Below are experts of layer 9 (counted from 0) of a mixture-of-experts language model. Rows are named router (the router's row for the expert), gate (a neuron's input weights, with its number), up (a neuron's input weights, with its number), down (a neuron's output weights, with its number) and show model dimensions 0-95. Each number is 500 + 40 x the weight over its row's rms, rounded and kept within 0 to 999. Numbers have three digits each.
Before each expert's rows: "gets" lists some tokens that make up at least twice as much of what it gets as of all text; "comes before" lists some tokens at least twice as common just after its tokens as in all text. This comes from a sample of Wikipedia text that the model never trained on. Tokens count by the router's weight.

# expert 4
gets: " |", ";", " 0", " ", " 0;", "---|---|---|---|"
comes before: "\n", " ", " 0", " |", " 1", " 2"
router:521498408531513454455404480421439446356489518480583487472481418465520497519482505481510512447535543465578459561469443534513474474566532509470474518523495457531462478516482499567411521516572501478479509559519514552482452443453439417485496515561525485503458496494559479500497506524553544465
gate1:516578509541475472560530489550509452393548566572510504527494441486545437438500443518509508524598497435509517448520475493516530503458512524512478456507483492466501462521584477462526463533459504455552467544505520473489403390480456479565547506528504484517480493490510519503500525495477471475
up1:463514428497525514477479538491458457547533521524502493485527564574477489528427525469455502429453489540538439521433565533503480423508536499485519556483471625518475483524438526537493512492495472448459521510521570512503532450554565449548495495466534510479478526494504552481448517412511550517
down1:499551529488484519475496517457464525491514499462515492537488519470585523528442522520518561515640425465571581514510526432533481515574538557488502411513496527529532515571560502553520498486501533500488504525509530548543534413482495528516571527541492441542579509491548532533455522468506511419
gate2:508543484519507501560557466504486520524504492562553479547467487561519479450537503500516548517587456535496517550563490534446476452498428519485468571524576498498519510470430512442453513486537500566546589542527444522517496487514559489455473577429453478485509525507494465491515544491487512444
up2:554518520532523513460475455431491557464430509516494548475501543529468522457447502504619478499481457475473563525465401510467492437508518500504508569470537417481478487476446506475507539543522520509513542469492551522523470513448488457476480516508478445530488514457489465511502520422509545496
down2:516475570496533474475436502487492454514508463499479479485541508509535450438525506489441515464486496456478504484445446511451500512479485515541509468507486555522463469569577531541526556458403493455554509479526493490552514512491481503498567523495427456438532451518508527535481391449548512443
gate3:410520528464489509481464523507451444500464501451483459579394574482480514414475562477434571523469525521475501482437507447528503462487507446479499519492501441485469495523521502545533561525500529523492514532549525497564528487515436499436503503540501442502478493438549464464514453520531421553
up3:502521478491475491533595474499562523535473555508558581392582471454494496587535463514576536460525545536460549478564559533499524525500501547459488471491447516504526484481458523548541548478491509546477499468518527530473516541467585463529525452472469559542535492482497459518530494505482570523
down3:574582504532518462537502525546561516472409515486504503475538565502518504532448459533514449498405473509545467482469516487574506517510488519548489469487493528506510546477532432540503495500512405457521523494472440542518461553436511462471520560517472462503453479605483509450487552477509595501
gate4:484518525481503448499478489482548552516593493486461507439467506473533542524476493523541565469510484527481492487513529455514497498498465447469502507513562477493491401511512477533464529492495504476505497412457512376495452525490516537505459589453522470495496516472464526455543451494524492520
up4:584430520481520427470496525511540476470472441468507493457487625432467472536530470475517433455519485526513577572483472457524473467453521523609484531547540476442552518501534486571552503546522475500400493423550499473489547498455453504550455490476510528546505509540454433522526499507495454417
down4:578490591430539481537487523482496518510473542452572509469526563527479469504464426508493470487482534435526584494456518537424484405525447484480557520506456556491525457470499532532451429400467487579506510471459493472460544496523512499492481500480521491511496504512506524493489547514548491543
gate5:493507506518507559535472514483444410539471509496446467398515543546444450467443599461453547451465526463480487506488493505489459515491554482433541534481543515501422535478580462421519459562561528431511517514532501489501539475532492560495449459557531469497477532523514563477499509481579499464
up5:503516496446490425450551474491501580481517447521496503554507433466533605477486470569468485517514462520556488536529516492494477528466438587522519406539477517454503449476401536510434568472502503582542515504534625561477442504467464408511490528434498491430516467523510436466460476518461529527
down5:495546556475544412454484441471500523520577553529504472546447557471465461525509525555520528507526499447569435555520490455439561404478569457386581483470514516507502480571487442550548535546532513541586563499452480531515576556477529469508553497413517512590487475430466469514480460488528518473
gate6:495459518509548499448520468506512478496492497602482436509518475524526528576462465509510553472460528468539572465530481486487553530401499514484536529449513428519484413475561518470478516561511560484497545510534472528503536537494412486412488485515535577534416520529559508503416518567456488500
up6:546505491436453504528523551455484495456505503455466510464524567551522485480574463498480478512490418538466461546499451497512535531534449518550483570521463566440492464518467501497507469511473387493509480530473556462494494467527469452564515513520472500475518515462442531478519448483558511490
down6:508524509546474514513570471479480466543439493470502522562600559587407535493472513526499524460449505520537412473532512455550541482573509493508557489543498506471517485507536508557501551486495508518487529562527433487563514407550517537446472546513630502444469498542494478520419521530521457586
gate7:459523515502498467541456567442587430514504477436449434543467486475527548506495501582484534497522574476518433546490495526499429475477524502485532432477526521514494489475494524496477551520511547491467458400477531508503505514575520467539477510487492499483531521528507524564529458490539479448
up7:487545561457459555531420531464489449471507497511490464515484506495522496571531500564494525553536573474554496460520510527535426468535538400504544434548514507450459505521626477419466505517567520456418484469464510479492490529474542484523572548537509489529481509410554480454494548527499492380
down7:567489447464453534512498509481492459480504504546487459505500500483526516510510504559479473545505471510470473516483517501437577511504531537488536479555509503531477496505506488493505464521538513462526597428457444540546497452554555486539572415447529514510493478433563405464538520402455563483
gate8:503504466476482516537452554502514580534485525513514418449504477527534462439510475490475470521568415511462481511536474528531523554492503520438482435516494525507527500542440479511525415416476501551525477518514483497501377478490508536481515492506475536486481521435472518470470472459487447534
up8:451449496491458477492491434495441527508429523479553504532515464484529556511498491476530474491475531523466514528552570560523468549463453486517496524455471522505576446504467576487495474491508504462479436529493482506537552515480525494522562530490563452488484470555431497467557575588545533514
down8:425516475494511521511491479450493450426493491501478482490473472503501552613442474426531529372494481490440511510490492461468522547536528481516480484520507496436446426529509535487527491474522414409488487534455485538538512455527535508508488497599485484539584506564554521546528476559512511475
gate9:502516516455473451422473495559459493557496513480510468533475424535509463557582499488599419451484481527539508503534463548506543525488547563518448561534545425512574556491503472486524506504489428503479538502518459540466458449401472485493492587523542477560439478492488551538465503533503474447
up9:526484399572478530479535466534558512508549537473458524507543570543424513472498510584417511562544537487476473444460550474570519424500512474417536515490463501448553474480487517520504446484512559416480435502454490529497461513571525494494452406402414496373539506565565493458510459507464536543
down9:537502519503524587572477489488466550440457425537513414439535551490453491442448525542515484542546448441509492474526575476579478533457496514425529487475507436495446473536604539500555534573449504584565492482532433489497491502522511476479493521463490514493496548568493526439492544468514480477
gate10:497409467522452453458498521515571464517524522602425509486575488530491521528515452514516463419524548454511446504467513474475518469513572564525439457441536523522521532525447473439478526505514455525487513534579509452404478515483483510431576505486465487469512451477491526499478518499477520516
up10:514480447488538399424463398562572444492521524601449510491484489568508458536460504492473464563504542461453429527491517497450520482514516531474497489467439474549464577474539467443557550480511478522501476478555496504482524531482459479539540463558514556461511499487458498518479504465533497567
down10:590483517461488519549543497420528489487445512489466482516428514477523481501492456502483531500487485461491526561513519538448514510474456465480485503445487501467509442488500503550417425533472515509531447410489531489488498473513467518477515446463481472489489530482539455425494545521498496494
gate11:559461445524535481489564556473531464480508497462468499483531518573464500525496472525499466482520505514453489468515565483541436530510510522534457467446497463574479478530546506585506459553488530582426570537462436469513501571458531463525498487459513499499523486474480458564518572543442481521
up11:522495469537486511570515538476495499407462409498447538503537529508493532504484427507518505533478555491497475562456487493523517477527458517472486558505503493553530519450516438517529503499482528486446502461485466528535451515530565456522497485532489511479563454500557462577478550514506472556
down11:453500444484604511502637481544539423548524530536500479482411520485556491493486514541509497471538500475492488456432517515588545567434486538472497487460471467546525543446504459575451541502556458497515531474509519417502491485485543481421533554463545557447386496469502565495521488577524520430
gate12:545500440536483532455536537508607482551591534483473522424493507482555484588566496570461423471432470516482504560473506456527504511501436434493489507504481572454525539514517521532441489519563486513490474444491516513474424484508463466454480567454424495457482547513466529488438501538541579440
up12:463530533458488478430479425546494618517513463519540525556527491537504463502487504527542528480500540528463512464430462518492496464519505442512487534511531473522518457427463537504506453492570639520512449544470489534506531552423407518538479465644507565514468486469539518455520505500531500463
down12:527530525490489559482503474582486508481513533567459437602497555468467564530551448460543472476528516489466491473475576537462489516540477511471491578530543493505499424585483465495520475502456431398548484469552546487479496487500511474483461614541442452503476489452528459444543516569482504450
gate13:545432470503494512518496517495478514480567526496469410500498554484492467503523507535502489477508527515562464508508477505575532487534544494546534537465556488517482534528471509442420504493508551462544567503518472477503600493451576497517516470440469472481470518479477573483536463461575485598
up13:429390513462471445534502484417518498486571519528444471451442535516523418493449563537443546491485507543463501487417490508553493527462479443456493575521499538566505459493455529487558513499460569526431579553490461503483478522514571533463470550506522513503465524460494515409513562405527517544
down13:424459466543517509453509490498513490510433436541515491474472485468481435466543432371455509499499453501469433532514479446462504494559471546509468478514547414565517501480490496537578509563442463537506464536531528566584502541535516520516423547480491518543453453519527413502518593519447466495
gate14:457484443486534538482426478475442545526517534524543493450521439547487588524554503521540491519491559482547433487516506532481523494536509512522504454478492495492419545493549502541465485531464510525503545438429496504563542425448509574542419547483522496538550494537468470521503488543445510512
up14:521512508453543499462532506470499498486580417486504482571513546441456468502500516548589519522454465471544491530532536483448498559449459522509481537550540566515539522535439469443534515512528495537494527549496515447516464510525530554554577584471546522476528485558479555574543475475539429539
down14:491496510443436505497528481463535475466517486467508540532478440536522473450572546456436538472516562548542471488529483550569535491506547513512469474519441495560442495498534475484480501536527513488518513601509535543483515461522442500536478626530477482545507429478432445350486546474482505491
gate15:564535478558482549497507485534560501467471466487467464511513511426500410497526560552526466475465469487522463537381545472446522502452507539517476502532423525553473493457511523537527467554483461524450446467508417499533504416508502540501471523493479566516502470443456488497552493552604491454
up15:570532448516501551532606481532425463519570456495494435563465380514430516574422474439499495483489548538471544503518536465497466511477445503511513414544438485489523540501530556508461503498498486483496466534549553520574482478536457476490556484499547503497457457426548398472444417472429532537
down15:450484523494495489485442449496552563504509469526542542542533484517507458483554472555451479459466469476497533554449470428499472485508539514487446487551472412533532564522543470532506500496515587504621515396509521531480480474502483530471511545514492527558525541474516478460518509486592527446
gate16:558508549522495421446518478487507483519537477470508499499528472562522532522546589500491479546464508560511442524490476518485484497543480440532599586460545507483494473424434524540448499554421506460467523598496459458526460470508542460482431507517515500456470558499476409538572523508536484505
up16:487463475480459458516542542494481470463449508429537377480466505515484461477479521502519452515511464459540458502485529483524522524432541536518511486445495496566501429484583527472458394481481472516526513480436464489455485506523589490467390524479491517510479464524519561475380493450488585515
down16:449513574457530590441473491539511463485504588461449513479466569545495470565471521495498474541566486458467493528594557534456481512448480510526498485533531496490544550541556419495476463473479482539592477474500534515484467520446510487463521465498443533543481556509435444588468434449490516531
gate17:449472478452392468574480451531461499423472525485518512462532500429504477489449554482548505519494513493512490552533468511507471528514465451512494483416462530467516576368591481508517551503466554440481492503478536541382450586509474490481433466508484525513465514530503496541472531476480475475
up17:514422543601526520501502535443459467506503488536427534503483548519535527502466457495467544492525514487430543523430473491473502511524548488574478542559482584500574534480466524533502506496496517534546569468525482421545499471454513543472457516528524499531490569434531453461522471474541603495
down17:486492533592559541528515442492475528579469535539483475476421468490443493445513503541480484506541497600513472559539486484493553518467500548509509552478480543519486456460530455441478500516473498530519481459506527521443529468577487466482576547469494493468450531487521469489518549511506519536
gate18:508477543458479518533474434493459499456534479616541487527530486488472467499532531528501562489590533513488434526562519488544545509524499512511462471462419506543519531532484507443544515463497465486454499473491468494590482513551489543516467463510492455402501518550530504493474445433453502471
up18:575535482475522520523513467524472474472531497514505530488476464438545485504518480552462555526498533484418465504566524472549482528508473420535532549470457482534549593543532463437493516484480500495455471509447503529496473539546450508465482493484418446458519507549529460493504446457497494476
down18:514535487505520557430499481528528493507456529479515544528460467559492465451525440535494506485544468515528507450520493467525465516422503438560472506509513544490535515496516488433511515506484482631502485481521491544534433560478475465526453523496564473527569487468515480492538554580536539460
gate19:488524516572551535522501507461492513501486496486505485520561468456552484474467517534495536448545439540539420445502490469483515517466501412526551528505527518461477475408528476470604458471530506505540504529507468531594501527499455523494509456580454549420476534481477502513506510459492450545
up19:542497580490538495535443523505522512531487499606461487431497525559420436542504460482526473524531503561494558514537530496506503496545497501470475509504482463472557540500483512516450587500409491473527548528511504484477494511490541493596484502433550493569474509520524522499433509527473565407
down19:520602459478464485439522453447505454510536485470541492491484560488487516549525535476482529514481523457522561532450516552470561529498456590484447462559468460450422505494483432509449491509536490534522488426496505455494466515493511473456536576503446500513477516509548455588513427512514523495
gate20:488458525478473523466512473485598431440522541509515480446513482473564533520525566463521528532467480571582539539512491383493491453500522512524485473466478514503491459488488527523496517504588449521466414579486491435532573571597482486550484496439430492471502500563525475458495457505455482448
up20:559492441468507484550438488504457490498498492626515476482525560534496442495455545481490441454476542487448484481538450488518520501494581568508529542495456539479471524514522535439503522505496591435468438538484551474496579507461476495460536428473456499486586560507524505545487521466479465517
down20:507429517507489503535528496500520555449416506575443563496519442493506494501460539576500502496498545508512493470439489530454488493442539459507558495479513490513575451540485522528468550532494514503523472449493496563512577505502472560446388493554556452433513482424474545477539583515503564517
gate21:579513491535523516537507461503519503464546543536504468473513502483518566434539513535556522533552590513553533484574506554552481526561452467446554511428496398472557522467463459518489436537498511482465481509500510475541548459502598499540456465524514501523487479534553476506539502518500478493
up21:478430528447484522501498509488541508555488539547542487518428490568438486549480490465477554499483410458470475520554416522437561506508498512476510469540467520569451471494527483457493582443506518500543560490471506477471480496549461522446509559505449512431511492473434498542490487464491510453
down21:406522495491468553470487517449535514501548460523483522506467549498483522458505468436488524455467536545524492480489515509481469535474555469540519427470434467461486469483540466450479475477563522517532472511492516516430501470490511494507480516484536492483409461635501472526532585563452509496
gate22:524463542560574497529505439497483502447549513510483531582501518519516506491513480480539409549517522443482539543508470472522516503564459529375498542496583442541548497477502466494526521519519515561448566564451488501542484524484423454457533432508516553512499475428505514546470551553443550460
up22:509494548545509509493419428519525523500510522496461501554487486476522487520556563467563532552550508480473502440462462490414520425498465546439489480569643414518523424479448520502537525448536485584442507533498512479451479506543494449473498458474528532519483497373543590532533502548473489463
down22:462494515520531460515493466460507512554533472488521470503581500521433449437560500520501462536486482464488483481464524501462523454522511404553477518505513521455478479496499450487456499530511471468519499547541471508438526486448532499497474511482484452575538460489612529545447472504527512490